config.yaml
num_hidden_layers: 10
n_experts: 32
d_shared_expert: 0
router_bias: true
num_key_value_heads: 1
rope_fraction: 1.0
init_std_qkv: 0.02
learning_rate: 0.000735
warmup_steps: 354
decay_fraction: 1.0
final_lr_fraction: 0.0
train_tokens: 434900000
max_steps: 7029
Below are experts of layer 7 (counted from 0) of a mixture-of-experts language model. Rows are named router (the router's row for the expert), up (a neuron's input weights, with its number) and show model dimensions 256-511. Each number is 128 + 24 x the weight over its row's rms, rounded and kept within 0 to 255. Numbers have three digits each.
Before each expert's rows: a language model's description of what the expert responds to. This comes from a sample of Wikipedia text that the model never trained on.

# expert 31
What it handles: Of and word middles. The word of and on, quantity nouns (part, years, half, number), plus inner pieces like end in Amendment and od in supermodels.
router:136144101125116140091118166104117156110141105096138116110127114101115157077131095162132120087110114104108164139139098134155183139136114127143137180106145138099125163104069113166066159131102150134162149159141124138145112133097155076089136120145088116111110094112099112120126126118157140140132123144122128116150123171107155111120139120100131138153146140110173156092128141165074146099173085155132119126157095146134124117119141093184117119138153127134115099135137181127157147153122147121092123102165119111159150087147145137071134127125137178110117172150109103086120085122129127108140143132081092089125113141136140144134147103156094112157158113132089138069184113141091103144134082123164146163138114140158127128155095115138144173139187147115122106145144139127158106124119139
up1:162127138122123129156175121074186154180104092141121068125148117165128136091132149108140113093113119152089149137143114131125121145115088147189105126162154137098050162122114156132104133148145115118120150107137092110140123115105113119155139100125135105123136119105117133158167091127096141110133133107134136162135130128137136126149129152136174107124127099102100103156134113133123130118112089121113147097124100121119112114111090152144136088157142116143141142161112180152124102138114105135128093126144129115124146133104128111132179151114113155124137117132151117107098156131087083153149132089116109061171125157151127130114137167142124106146135092122150123158163133170086119086114107137103093109137167118121105124144143107135121106119135122134142104139117096130167138154135162
up2:133155147153127109182134124157095170153158154138119117140166100166168101159123107159165121111150122116120134107122119129104130085133102134104088151156072191121108126148121148158155141116130162175120086154136140140127145130092169133157154096144181137114139107137113120135096137095109139115122103147149142168106097124123101136145119099097159135126111127129098145139123131130100138090130136163119097137138117099122167134122129138119127100135088134089132091162143130127114138128118151109107166097147146139112142139127145145125070137156126105149151148133119131116164132123143180098120127166104127111127143130088188097150091101128129130139120102149111124157151160124121110092143122146078115148174139156124133154106097101136112165159121110078148117131104167104122084095128166
up3:117147156103085111129125124102150147146145117120149088113185163139140157116118171107103142124129116125146124144139117094074133141091168147130103186133120120079147105127109106152097128143134104148144137149164130137164158141135150106146181139118108071110165104139132149129126104092104112136128117091177117094159115128074158098128147138111139127146165145175167104115150174124207139128156105166128107134159136089100105183123120085139116093097118096146124111134144116166126149117122128086127135127140095104119139168089121136153104111144171143101112110168132155123141121146102117147154140140095098130091189109110162083103156163118117103122152179126095131161134130140142102107169101136109123097131174110135121105152122135095132132161077129154113111111105099120121146058151121
up4:128160134134118131166156123141151153088110154099117113102137157066148136156139111125139128119148129109123114107139138101166144176098145144131100119100145122141171144112095187144100110142149143118118104094113146108125089139095113094119091165139131105139123120128099126140099122115129101174157140154102155120115126159123152141089087162074087107161122115091121134133140122137114156175133137135174142152102144121115104148163142091178132089103119144144108153147147137142169124141137148102159133094137153168119137124137136114142134106142121102129136175118116085109118096127131138129100154152135138107128140150113110119093156105110107102126159145093155132121112113132151137121127082140141158111123126126122129150180122137115093138114122163116153127139175150090123155145164127
up5:144118112125103090118164107141131126162084153100124106128109120116088137138115109104114118095104093128135149126145114101152126139165130111113134138123137090096116135122142111163083097087113122127122113176128098138123134135099111138120157150146124107141147127138077130160146162063137124108082148147116110131111142140127145128132124083125129082150133110109182094146170129090137156139115109151108111138065174166143123154158143114142165153153118159130155125136120081122122107130112128103119158107116143091116101144142099104116139136108128112150148198145086157129092096115137122148110117092104147144074156141090113134089143126105102138111136178150105128073114141080082182123141129163127167143143147140153098125196124113126106138131117137119160123149092131083140140106125128
up6:131094123120152126158161151086144140115133156146117080177120124146132111110115117130102140142132127142129119132099117062061152069158096089105159133112147143104123132159159163158116152127113154101140160139152130115136126147140149099148130123088152135148133167098143148119086105125120114100169170098095128149129116107123182098100136121130180117108163106084153108144132160153180138132096064153124135131101135098133099133138130110122115116180133080089131119107166103153150123115125114142119124111114147161123131139134163125133156136125157135102141125121112095121164171140136132133134116142114108113155140161142104106148125118103133101121143079130123096147127114154144141075150103094116142128139131099142149149136133139058136143149101105154116080115122126111120136100110129
up7:104140128154101093148106140117101129098107135085159166106115136156181109135121116153113142132163156140143132106110079112139126127111118177118142125090106144178140108155075146100133145135150150134137106162117131134165085063155116121140165110119088139092116081093132099134163090121170150110162146076082161119120135142145128147112135128122177115123163160114151108139116129112117193071106195121129088141103148153113125091133171115141125101101109121121101122146161124154177140148094149121099146138123120119180084106147099116171158122093145127159124092132129140121138108146123132154150138131102110134126162155106112121130125144112138125161132140150128088121150121079070131165158102141098153107139108078121132104136127102120100130172121140141165105111136133138162116099110107
up8:096111125146140126129096108151088157130122121121097102164133115119124144128143152134126113158173173151146120112094126099105114121083107136114113101127153150150123143127098134068195128149090154153155090123116133116144108119119143151142138108116130150121137131140114135122169101091133125141120109136166118117147106147109131171145123151145121159152122119118135124107137159133102135156107150101125142044175128131111149155133111134072124137122126085095080186184081114120131123121122109154152161118108128152089116120163162131144151117107167128162106119099139114126131093097149139074129154082121139077135127091120101141171088126158156098107105125096110138126072138140141108122099192135100146095131110107112139123154133141136091118090094099138145114117115119117084171103117135

# expert 21
What it handles: Sentence-ending periods. Full stops ending prose sentences, often before The, He or It, plus inner pieces of long words, such as ext-rat-ropical, spin-oc-erebellar.
router:173110136120134121144157117126117134167102115137110079112153123107143177146104149182157119118162114140135100116148109103149137197090140123171132152157121085107131094146132113170072122160123124133137142110130086130113114140124126096097150126149137152129112125114121165146141169120131101149125098163121110116127092157118167093124098103120136133133157088112151129129140089109075141134134129123123141123109089115132104131131136136124149123093144092094153146123131125136123072180093120133121154097161169153172127116104109111161157131105142157085157171145121144140100092168104092148173152120110085104097125105123142112113119143122156088135178127138127143114154134104118150109138073125121183123170137174162111134139120101108126111140156174157143153123131081099172136135145109
up0:140085116178124088113091127135119163162133173172182139135169159130167143103116135139160111098166126125120105108136084121098107098125110156166196142125134119114140130145144081111157155140122106188140110139147082115142104095095185103098152130111140149145125136167103120131144176111177141145114136140137138131152098136122098117149098105159159137121163119135138069083134113110165141069132144139078132126163106132166132096115142102119139151131120105102082119137115157167158137119096124112139092151117144141100123113111148149101094130124159124123102140134085134096161153107157134140141106125159124113118152116095149094122097131113157118147119115164099107132159126142126157114142144128118142110121146117141134124170101113152121146143120148074185147149103192153135122128138115
up1:150088145148110103165128140105178132144087131135115074143108081128128141136109086120146144145150151133128119110093138157143152113125107101093163080089125103132108126165126163081073147121157120082155149143130116101143128156154179126126128080097088094158107117083139109130113156130127159142084163115162118143152176117108185117142125131130083114141105117089180110143136129158145173110123131106099115127118131120143091093131157144121176102173107138094132157156103118105112129132069103137123142101157116111080167108142103159067111063142124100111140119149097087099146118150145136134159133123115109110093086131138112183118117121134126126137139089105109129100127136138116125130115122116130155151141128097127150134118121091143121120135130124161104147066087102104127108154120132
up2:178150162140105165126153118072096127135136151142108123111145083128112132180116135119154130157146136142153126116106112179136156147087118108140119058128127143116127118148137110133144103109109129104161117124107167114102121140146135125147122135130122128106135106172115156185095126110129122145152109186142150106145087129125125121195094088114106110142108137115205127121166122108128132138131068113138122128105116139140168160122170153140139147123111141100151102147083112140128135097154133108137149165144107152118140146151160140114147106110127156112168121157131096143115093165120130142107092184125053126118157134139157084159089169142077116120119147111114132143125138134150132111149084113147127080134157099120132158153111111084128166098138162097122102093125135112089137123108140
up3:106122107141112140141137147121150155117133121133165111102100111115150184117088121124133117115169152154149133115134137149119157122116115118170148157163084097115121162078129124121138160180161107180170144112138092150159043100112126147144131125200147112157156190125126095116119162116127159157130161151136127139150098160114133142124082141146124160128149127159115139124119129110150133118135106110090164094169113116177087143125139112100137139119156117083117128080116126115136120147141115117152144125148124112123168090113118109124152109131137134115137110094118110166160129121119110115099138115129120120133123116113125064149128146136080127126200120081154153161125102112097153144159143134149123128129162139125138126117118096179149125132132160124108132167139106084145137070096127
up4:127119132139125115140146100073119087101141158156128130153088144151140158148136161142159101121151101069121126154147141161123157182110175099118103106099143107124103152138129155163134133157115093132183152130155130144110097115145128130091147140145119080134101080076125085136088093130113129114134177112164131122159143144113158124153099122135123109151132108145139136204107141118122139112167098133164153142113145122164121111130150178149125113137151115150103113126147089128142134141138137140117172168121151108177132149125109119128094114177127091098162144089116111147113168131130099133128161104149111112163124097076154130084108137134086139095181124076133130151138131124137168143139139174112177115125120155091150116115069108108122114132104155145145126118135132135159139139129109
up5:133136130129118129099121136105128120151040121124122120112142110173099149078124160113130125120151123180132130121132095123149179159165135160147135094157148155123101151146159109068136131161136085081103129124123141085110124164101159114144142150145119121104115103112146103071091122134115107129135123139144117092109136140134154140151155080159110137099122162130116121118133120171136134139151112101134175150147110129113116115118099120106145120139153145134142145088156163162121130114160096146130170120122120145118160137132109112147109118098179110093114106139140126120096102126107107105142149121100130102100131127119118086127161198142108112100127148122069164155119105114145140123114104171140127141145127116103118161161152091073082123151105151132139085169173080081093150172125123
up6:074121169124110118119121131085108122148119157135154142127166113142101133182093129107131134149184089161154173138160106079139136162137101108134112122158153102148127123112105175161133169131136127131122165148110122105111127140135101130106145169088085114094133141113098169141138109120100104180097138158083139123096097160124169187130159163104104155150114143113141138118125115110144133105119123134153140167143142108117108173115110168154134133156145134154132150077165124140108139118111170152140107128128138146154120116122159126121124165101148146134123135134112144089102154114083154080120159188152119192169117167124134092116089124113117115149120120150158162132141133124105132137134115111133128162152130168128144144153122120198129118080145118086107140154137131106147144171136180
up7:137165132135126118124134144132128100121155116136165142083132112140082080146081128111138113112154132105119127139156143137084143099135131110131164108135122130120130152113131140148117140169150110129110143117102158135148117099129102135126162165160158116135145101119131112132112127095129096162118164176119148094129098160170156146091141126058180119094161146091126150135154151103135150111129137159118095115140110118101116126138110127181173151176121139128117164142140154117136139081088190087110134149147119107112097109144164138162138110081148139123113139121146111139133110107105136088160134117167125100110132129109095130152134165165104133116110136138143109107140113128150113125091108133116156184143123113109105147148103171114094163114113127102131103091133117147108112134083132

# expert 27
What it handles: Infobox and coordinate markup. Structural tokens in infobox and coordinate lines, such as bullets, slashes, minute marks, list dashes, and field names like Phylum, Coordinates, IUPAC.
router:140143130108093105134104126119173147133129126109146113097102091123125134135127110137135117114158137090095105133086125137187135119132135163124151135132144116115108157120071172125162180128102133138148143153105145130073121162112087097084135158102081133111171114107109140131096116151152114131120143110131120121156144137125138119113143138134136148117148074115116106103116104121143173108149120126074140137143134132132100140157083116180144102108148118128107110137153121163130106135080125143096125093128119147149193125156129142168098153131193126123154123094105115115140098122111142142158135103155128113106129116121135111176166146104105099172096112157109124083141149131094110153120058162098162118196141172190160135099106137108164152123140110098163147099091118085159117122112162
up2:092078152138112146107178104145137115120093122102140136143144087164141080146097114144116126164137112120143166117117109140156129226144164155132146140106165126173101103134134104146164138139112109144142163147104128097092133154125139163120126159129169132138102160161155105135099084111164142137145104117174126107079108137124147192123101133118133186122122130100145121154119170074114146160104116113137135085142152129172153120138092145120139134139098113131084142138147124128153155156150149117098164084150124153122139164113172142144121109120143118093151119086122104138077118136108120123168149124115128092124157151108152132157134130103111136105102080149151117143143123110117109118103077150159176118132144169142148136114111119148124169130143134146107128111138144114119149168162142
up3:128114150161117099086092135130149150106110127142111153152126086126103086151106146114122098178149158150136120125129172190145127145109121155166117143153147148155169100141120164118129115103115140142114093131128133108116133109140126179148131144124134165141122105175160156138101090099106112122163150120140127129129111148112175175133121174115139184124130070130106070134148151066136133164088107123119119107125162117175100130129086122129128104183148102085072129127109187116121090111128160150136157140101152105100153118124107093146119149125137108083163124151131126130115093142108123154135143107105115110118084125128105146115118128124104156098118128102150145124130153096131085137148143165123141106143170145121132133111127106131118162148146166161112144127135131125141109093138065
up4:131119132121077137127149135137148132136127108144083104099141134127098119098119194120133110130129115147138113155116176165104105143147110156166128135159143108156143157145110157089108151141108140143113113129139139109106100104114137056093112145148136120130133121142137132103121107102146118041146121088111100107155128100121108139102136127140115110143148147117105105083098096163168155105161107157093112141136114125114102094091106133129144128135110110140132125152099118178114113128105151111153128116135138119122122142146147120135135110115139122096102119145131117129151169119093166118172131114094098119145112118128126150086126127138101100104132150123117132084126157111107128153109127137128121138174139104130124120116161110161167142153142152172089060098123125141114084139089108
up5:116110121158128114151096140164137111139144117129117122121132113090100117082149151111095117125099107127123129105166160168078115160126132092109121128162181129129106149135118155129141160135120116101163132114113122157104135117122086140127139174129151145184114109146153162082142141151173149085124127133109159122117132160097116152122102123158152123098122125118101136148131117140146148118179105107107097159104171156160107115111079135135140119110120123090082131123131113126111105137132127121129091150148132159099158145141162117103150107136157129117113143129133160095121140108094129156132171147170115149114125129117125124112071117122105144103138082139116196085094121182191127166104117154185113129126124118147163127121129088122156165153182147166114114166125133133150108098099101
up6:109129138111138170122130136108080100090152156112123105153141119155110123123118135142146105192147047121136140113157123136136117145140109122149118110084135151134131162099115097109118141143115142157108140099103137117097144136142114107113146148157112117149136114100116117128164105113148103071085112158130117124148118144130142107122122139131128179156128125120136157142126129109101084138139157172116104137133102127142098145177158127157181129098145107150135114110156084086137123140122114122149087112099118144093150095112130126159155089134108144111109119124109134126154122119118129181131145119112131106171139176116149170131173118151095092145162171099106093109156148113155101140091158170106201098140121148150127117124118141189150133100102130115126147113176156177160180094124145
up7:102135121155154144123104106119120116115156080121111116145138086164169102141082091088106081158118110083117142127125141159114125150107128149143115132119132134158163144129097101106118189112089128156096122114136097124132129126124104080136160128163178110120165112165104084154128150141122143136113099147117104159179126123110112142123100148168119182154097127106131090136093156139162157130114160137139147150121112142134143102144112107083158140110122106120131108157118112152133126106103134117102106171146170129133140126131116107130119126132121106140057145139120157111130152161087138120102147105078102117181193090117158093101152123139136104149138144141135079143124156149128144141138117160147113138132121130038110109097125069101196191118126100146135096166155126126156105158137096
up8:148145127106099150133111161138102100148113131143143132143151138135129113121143144153114140131152130154096097120137130112105148163100073129116155098149094143136164095169167077129096128135129126121162149144136102137169138128160128106100162149125148163130073132162069111159133108155150176151180098116153146134151112125132112122132139101095097135134104142132178109139152120106081111085108086107121141098145121123106137122112168124127126156101120145115144097117148139098109170118136161121114162130129118110133145137158147132141149153164116107143061152148110104108106122124140082158114138127108128155147152163189077136145094158139152131096128152121117180130141105155123130105177171081124160099108155148114142120167083154106121144146147102144121138148154166145153100133122075
up9:134142128139137156132087126081106155112123154127131137134126205150103150141122126160085119092122133167096128112119122160145131149123147174114120124173170128128158124145104124151102109090116166060120132125087098098116132169093131141121162159135134127098084157139129129128133124106155133125195143173128139143093119151114128109138128122157124158169145174117147143139093102122123134084105149131139150110105115127141102121155109179129107100119179126084165131135130147123076120097160163141165127102093192110127120176175166177138161126137140148093120133131109135142126100146127137095120145116150136149106111152144147166150120163161177109116087090132100139105102149075127114124094105146102106103125143136096135111133111145162112156136129089146093106116161123123177129112096136

# expert 16
What it handles: Prepositions, table and list separators. Table pipes, colons, list dashes and linking words (to, for, at, as, by) in cast lists, squad tables and career timelines.
router:119109120117104123113163111133162147137142116111108112106127143118140183138119101144096115103129096114161132121140121168094163173105131143152135168137124111125113179151099151117128153128097108131109106132094097114132135120133175134123130126170147154142135108148093110135120119092147130133120110162108123136134118136127149138133111100116153115164119125115116137144149099096151172142159141116106089126105116145160111161148117109107150122123121102156125144102149127174131090139130129110137123083168160145134197151085103143161149114139123127082139120126099139092120096121076145136115153133121106113087157132090148143109151082132129133129149100151115121121139158130125075132139107126134156128143099087133125175134163090118126167121198143129157090151126122108125101110150137
up1:165166149143113067112180110127099091161116130127083128128119146134141105092150132136108104160123129139107093125111109136155145120118183146110110127080097132130105134134162125147136144178139117140106158161094146101126116156161168101096135140153118128159113125092155148108111165125129122119123142129158131140127186107152153206170114127136124150154106117106150101166173126135125091117120085116121154109120103136144110111098108103140128085114081104091148134108115108139077099099111101099134158151101119087148107137125116106112140128153111127119163142130142154160131110134110128110118131093106121130138103139105145156138091145118138123154137118174139098130145170105123136128084127120108105169152125133098099159103082130121113130125126089097134137148123132110157103109152104
up2:107129125112140111131169135119139171109084143101115166154083106109105156095158126133158135087132163118117082151155095112140162126135112173127141133141152079137133158116111087123135103159132135186130107136124109151144106080098106097105155135093093134100156142109130131108141144120138128172119148079113118091106121105146126090118173112108160097140161129147108121113143099113123145113156100156153123131151124100167121126131119113124100114104133126107098105154124140145114103128160149124097128124107146172162130121109104099085168130143116138144138146148169132111132065139111147156083151131108132116160113153103089134155113157143112142098126137072124125129087163184129157141160114147133076103152121136114122119162081113086128137131109158127145130127167134052148143146143132
up3:077175126168131111126142099126125149160151095136095158108113105121152146124111153121134116115125155119126114119108038130102143149128143149156093118111141133107148158151123143135118155119134178147162130128166117143199101090103128117072164137139162112104145093181183141129108115142073100125104108105114124171172095134111100154133161112129093133121109139138149135169107130172112161110130112140090093161135131146141104138123160156144150112165127121134124154149087166134117094121135122132118138100150150132164112119077113119155109153123160107143100159119092126083087120143128150116092162157096136133123136136127129167155138133158130115125120123119110116148131121109102116144068132158082123125133147128122140155173131130086115167132159124178138117121147086115144176104114140
up4:110124153120136106163125130149152139177127104124116135143140111106110128153094092112144088173093140109116110148143122136141134140141121188127160160143146129124125157107134127133106156147131116124097149102119101110148124084152158130129160111165130140105120125079117143140172123134145109160130137129138150115143110157118116127162166154078148159179144101109121124108092137100119135168114118134179160100114116107162118074137101139158135076140129074135149129115082156137134105194134129122146133106140173148126181120143152126103146186073118125141136147122112105142181128145096134117144111114128148073106117116109128105112137082103130147066183105154148089119144146147156147126109123159127134095148120111112121122124145140085115114168130141125125153118089129121172119135164146
up5:103118113131145131117155187120105098108116144121095163100140165183146133107089151156149112141124115105132117101125134117079158159100126149108098126119139184119168066130161114077136150105106166121121079128115164115089102141123159128126173126122134123119088151135129163144127123118155142150169151142128100119149174138068098133123101117127159103103164141100127150164116127143135120136162125141085088094127153161149119131103148164128146117137135112160085153131119131157103155141105146143164139105202121136105121089125072137160114108116111123136130153136149101124173098124146142137126150141148129140112115118127121128167133106107183102147119112123146146128129138070146179141081122144096149106150100153121164143092083130155151157110123093108133129126112135150093108093090134
up6:114059119116103150130137118129112134115096123089141141101183145144151162126141135125095097138097144128106094117136122103116131161108095095099111131138109140092111151170062145098129150100145094123146165112126116113151096120112144130099152106179122117127134091132126157151148134134109111089112120117140130150147128131100102117179117124115102121155086095103168138144162109153119125134154123113110090090136145116161133129127139091128148142112161164166134129135132173127108096129142120141125096131128111119157117122146152151154107192121140114060137128114152130067135132131118138131148131168066128157078174140151128163102139109116137130135097132122104125124123133160149196105146102112131138124151136134136151133152123112114129118095104110170171181132142114103112122159106147
up7:168115107108149118121109133147136150113112147116113150143116171151139116157104151167128115114152131125142141105116143148101152125145127111126183193138091158136091163136151094102121150143105125135133117093108124185095131116111157121141177133160135131104103117175094164102129120107117104113147145143136123157119133128123187149149150119151140130161137109113141107114128073136111146132133135122119104125117102126154143171155135154123174118154097125112129112141136118143115183148146155119136139124103151105107083104114095115144129078140114130115116162102116123122122126081092131119118163108140117122195115092128152177101101147105125135137146078078098093106112167133141142151119143143111118154141098125127114148123073110077126154170106141166130093130065131112111153114103131
up8:169093133106133136139164103142112128130134181110119105086130153143133134133136151133104123115121072130119119099071116103118117090151124143120094166138109118099101155131158113112109148175103131130119074133139141187077120201119115131135142155125143123127149120139115122079141110103134118137108175143127143140105156129131115140170104130112127112086127089111134091124139162137116130142134155129144100118150120155113097153090144200136178119154145131106149167152137139139138139153167109103169137144096136136118137095122162142128157111095126168138101129158156149186128118173149119074107107100151120162135133072113108111148088134121145155151122112118181135115134162142119157106125118147140102115136131171098124116111144105148087119150082144114159144170131109101129121112115117

# expert 12
What it handles: Determiners and modifiers. Articles, possessives and number words opening a noun phrase, mostly after a preposition, such as the, a, its, second, further.
router:144098126138098107151126120103128155157098116097107130130123159160136161107089158161113071100191112120076141097151108155148158170119145155174166121130154152109116120130085138152110163132156113135106137177108098104143116164113184098149128130165081129139145120138107117137105130128110106159131180126132119119166090149101184120149109126163130168166113144122141105138138145149106164115143149105114142094144103125136129101134138136155085130159141133122128165153128160142125095113134119098119154126111174101154161120136103122120153139132161134112129150146118093119145100127111162124141176083115117122121154102110136131131133130093120101153139134146115108107150151068124100114138115191113173146151095129137157160115103110090167135132145119157115161108155106127125135092141137
up1:125149083117097115120116102111110132125135147139074124120120123127138096084152137163108127111158141112119162125103132134162151125106113083156108123088114126096123135089126131136130101125127178165134121106162154107139102115132066133117114141143102137119117102143115125101133149138108117136093141082105146155095135126138168095155108115135126146117163163116163171108122112170110162094129112116157089106115104138133130114123134116170148148125123123125119096148108102134146173135126154107130095151130053108129090114162104125121099123170122115149127183126101129111118125122136133082089088084137122108160168157126142135085183126122110114084149108094135105103138094146109169139158110122134190106139121144137142124144143137158182135118149134121139156092154126139152112104107095
up2:075103115162122093108132120152138141133127176110136131128143136153102098123143130175143075069114127111126149177102140090152110099138162114140176107112187124125135096120128122172147160115140131134150132144111142101107077154129122132121136105121125152135171134148135134121119119150143101135134147105150091123129113142119108155120148096096124150149127128140120111126141161162130097137108101140109128118115117163142154138111104116208116109141128072143132152123140123127139152130105142094126153127150149102104132192146174116120082126104117158143138115138120085114131098133120154114153153091133143104151136100154124114137123109139134105102098135150119117113104161118120143165092093166130135089149108135144143150071113139190113128174130117092142143137096080119151130135114155
up3:098132159141123165132107129133111103165095125131139113094141112125115129124090138118152121180094133099150115119093127129186126166120146146140146132120127159138123133169139163046129118133113142107163125155127127120067112076150093118113102160144106104114155143115081159150130117124124106126112123138154162130152135156098182124127088184128162128079125077161104129114133136090119131149134138126128101118171143132117133114181119162153134125164148099094117091164109134148104150195142142147151111062107122134125163089103141110127165118120120093092161121127172083108139097133139128158139153088134102081076068148135139166108137110115116118141141147118153108104161123126123082137148102158148120101121158112102144144109114129119135143135156121106110098115117123101143083126133179
up4:148113136161131140135119088158152140129092149134104130106119131126135116127106091078148125158115119125161133106130162147188122111116150121154137145115143116174104141112123130089096126105091130090124118134104120142103118100167123111128107134153136091131149139092140117164067102130158137135121146132123110061144167118144141133168130144118118116092134107146147127137111113101154135088095137147121135171153115115095088113107075172132120139152159113176100098150102110136113118153144165157126126119099149110140140131123132137145119129141115108111137143159131140123112149112143113120177112139127123105105146128110112150126141126114121118141108104167123118118166108138164099130135083111185204164132105136123125126151163074129140066155132102135097115126134143084140103120138167
up5:111154126167093132122153159117166127126147135111180127132170143118116137118070116149153070157124126127118130122135064165091145125099147128128110134091124151116125119121135124122108108133138163100149122129134155126161112161130170092119145127151142112065090124072142131161137166137128107091123143123186069118122114109092136139117097106104125131129167178108133158131123138103110146104116105127135125124153123158131106121094119125131129123136109134174149122096132092156120045117108101134125119111102111147140122095147136146145166157133159107145107105137114105138091125168124109146188160144120131163096123152111118147134139125139167135149164134184095113143126132114122112127144123133045176102129147090135134133159164137079141133165135124109121142172137105115148111143115119
up6:149126158155102109158146150112140155076070134096169091143124123148136126166104140104127117127107131114126090139092155141110122111117133174119112128114118141102139127171089138120134179141149102117121172086076128136131123121136141133125096108120103131163139138068117151156118091122094127074156111118167128095114152105137151091108115142098090150171107139124139122110125170161106125135109131152146131092133114115149115096138116152128163126158178140087134123094085132133144109133134121132135098095164099137147148098126140129136119112128135118120134115116139100133175103114109139110154084111142091116130144131118157179115139093133132101150186166106086090125140151107165109128180117128164098145135123084102142151099181126134154107134116098118137129168107114123111130148131184
up7:161173108126118090119137158077141131112106101143135108110162097140090140161156121132098130143113188143134113122162126125101144112157148170133134115114131096127111162126129118135111139115118140142166109121140136088109141127097152106100095155135115151144101123138168124115130161124210103198099134156138124100100167118148141155123125143131122113138099140176124136058141095130156146128116125118131128145118158131130121101115107100140145094148112141160065172162152105164103167105132148131119142129169130114110125093099112112118156102097166097145135140127140162092111099130147123139094122151121141129108092124137141159147121158158135128145126126130117130137128138108168138158134137136085099148137165134139104156185102137152127104133143155129119086137106187076182115103109104
up8:122099104148137132130106089148098148110101151130154124122130123126099138150078125158160102150094121145098148096118095131131158133089108128135130194129098155128130115152142142096126139125118120088134126113116090125186108137158167102119151107080137121124126114088124128138117139107141151103091142082115096118142116114117088139154152112114120108148130152121125173142049122107158137121144095141156113114100146123139142105110123132106151081152095125121112109140152094135151117153124162091074088081131131134128082140121131117129134082128177125134132123114127094103108125082097123154132117080155098113087060121127087124098102114115145176147154143164089125140098146103138113144137119121129151148121093123154125137113177144102162165117124129115133141093157123068103148125125128

# expert 2
What it handles: Mid-word name fragments. Word pieces inside rare proper names and foreign place names, often in sports squad lists, such as Pivdenne, Herzegovina, Pinchbeck.
router:129128115168109105134154152120166103144152149157083109086135090112107156138092099151132092134131160125132116142142117115119132152128117151159122130113118092115144120107141119137085126132146125088126101093116141138081092132124139098110112141127119081166131137142127147158105110074126099122075118141152131116187149158108142121142094160105176175129153165145126106134147138122132178094147149103121134167122092164143099146135112121175154117116108164105084104119121167159191142138146124101105165094165164119112103140142163096112153139079124166108121159155140113105122087148132134115148144097112139137141123127140175124102142140141102118104129125130118127142120155085109127154106065108125134113150159127154137133133129150121122157137139090120180121117110108093117142109157153
up1:124146134158114084134131140112126131101139113122102143114117125133132116109078154118130115130154133101128100143105117124155124152110121092136109130141096142133152098115097106145126141150125132106144144111128118122155127118113113151133120120082090105173150131102116136152129113097117154126126132107170142066149123130126208153165096136141158175126141120073114115154105105097068154091140101120177122147088140150093122080114079160136116137097151118099120163125151145163136110138121131115122172071094130186174148101149125117127124177116127122134111121131122160090110095177088108121101176126138110089115124122125099122118150158156130151138092094135132158105143136169104119132151138150113098124156172124104120145168100107077124178126102108187133137126158100096126135147075154
up2:142129139157123144095113123094136156125133130154169104126107165144099162147077141111135152160140154092119117070157141125135126151143126136112099100135158138091120131087121113130120107104151154130117137094152097123081158101112116136158132111152107158148160118140137103096153106155126083136117099156087105103107129157143142156147146141078146161132110113113146120100109117116140169164093123097130162097124177155125101123119129106117138094120125103111077159174141111124146100130126094117102158133102096160119141165086120141122131119135140097138147138105085105074173120156097136122123175075152074128143156136121110164162131129158126099149129116126168149119111129124178102123119131169135150127146129109107158163133138154114162155111152163099091087118110116088072098130157116
up3:121184133164115158136110120104101123126111135138153116114153099121122102159145107110122135133121176094134096100145130132115164121102112141127150159142145114107147159088127163168081126137116181122098117121104114126137136162130114125135129140112107101125139102098141074160138120051112116116134134157124102098139071159110112152112148131095181089124114121102110125183128137096150129108167120116135183118127114148149108172142117106080155131128144161152112155183141158136136115116133141097161192139135152162152154125094113160142162133077155117115095146113103158131119086125153104164156152144159147099103097127098120087136129076143137147136106129138115115149129144160117124157139127112180154128146139096167123158137161133159152125114167163153121110124184168137159076181136100
up4:125126151125081108106097173175093178103131149141106114149105115174148168161094084148099118090148123124116111121099138117123133155145129119146156131107149128111113145170105109094129150128110064144091114137129124092160129174112098135107108153138167159166141152142119133116121111082096128106149123132131121127134139148103133147140129133128085114153113163118184107132105139089152115115117099153132116113090107177132086140117101109135132112117143134085139167094091115146140144129149111108155145103140115107152144090117166143149076078118136157123150142104137111163149133160126132107129116094123147105145118142150099152136114095176092119141145108169135147108130119145128147129111120149118138095155126159111140136129121153128158142149104110128153138148082142094118136126116147
up5:093108123121102111138115112087161129117105121155143132132106154103134163093102132111156112166111131154134154145128106141069142109107160131128089110124092119108105116152126087151114138067147122107132133124128126114150117130137094146113136125128092118082116096138078126132135121139124113163087114137157109113167141121157153148141134135112118191144106158050107087100127164136086139127133121105111119172116091117132128107140163144124164118117123128153107121131172143124103139135144124103124069129120093120095130135142122124112121139121141151091130106115139128168147153125115138103116142115095117106097169126123144074169169143086144110116113120169117085140120118115128085121108109125087110091138134117112098161094133120103123129097156115139169141117130083100109138149109134
up6:186149118139106151140138103131151124154120137153145166107146081102157111126144122123149132091155130145141101124125162173136105160103151108130162162155143181128130134157113087138139104154147107155080139092144097139179170149140118120141128115105139088105134133115150135109145101115102140117151153126155139102135138117114155126129148159112123173093162123110149134175074146167188153096113092136126146140114151102160123116132127120099148121143152147167118110125128074134145090128091137112080153118143124115183123148144120111115136113080145112139149157097141141084110080133094173131115165158149120130085087132133173155125192138165121137123104161146052128136153161101105141158160117159115124147134119069163143140175157120126107164143160105155089142118168158158137143135126103
up7:114117105133112141133122175125117122091098123129151119108113127113109154131110150144119130083157124129158131142136081152158155105082139107115144105139120153098107099137083116145142121112125134149137083145111118160120102084125089138117147137146102099135140154165108095114122136134104113111130142135148147102119115148122141155135089143116121115130131118148169081172148115134159098145145182072113152168132063128150124123149120126097134144109098163129145111130142114128131150148140105123108100139157117146133134102130146082142122142137163170118149152156128182145147137162098153158157154100062068090177164153118151132099110143125116095125146116100117115101137149126126172121119136153141134142112167111135135132177099089143113131131146113159159077170160112150119125097123143
up8:140139141133132171123132169132152106136124131120168150104116122111097145148111145177110136105144133074112107150172141129122129123129090165148108090163115092150150113151137103123128163107099165140110129126130098147135118127141162098107111139111128154153175131126142075105149139129134105112106152116156127124161074125074078122100157101184141118094115102104142155118112152134116136130131115186151128098120095166129090130155123173164105127087106144135172138087137096102150179144141105102122123143149175128154158076118136155147095158105157100149147117106100120107141168127136096137131128143116145119169103139119110137116176099104118129132143112153129096101143123123095123137094124120150127081149181146155152135104125120112165134133148148111123150103130118106163132128079113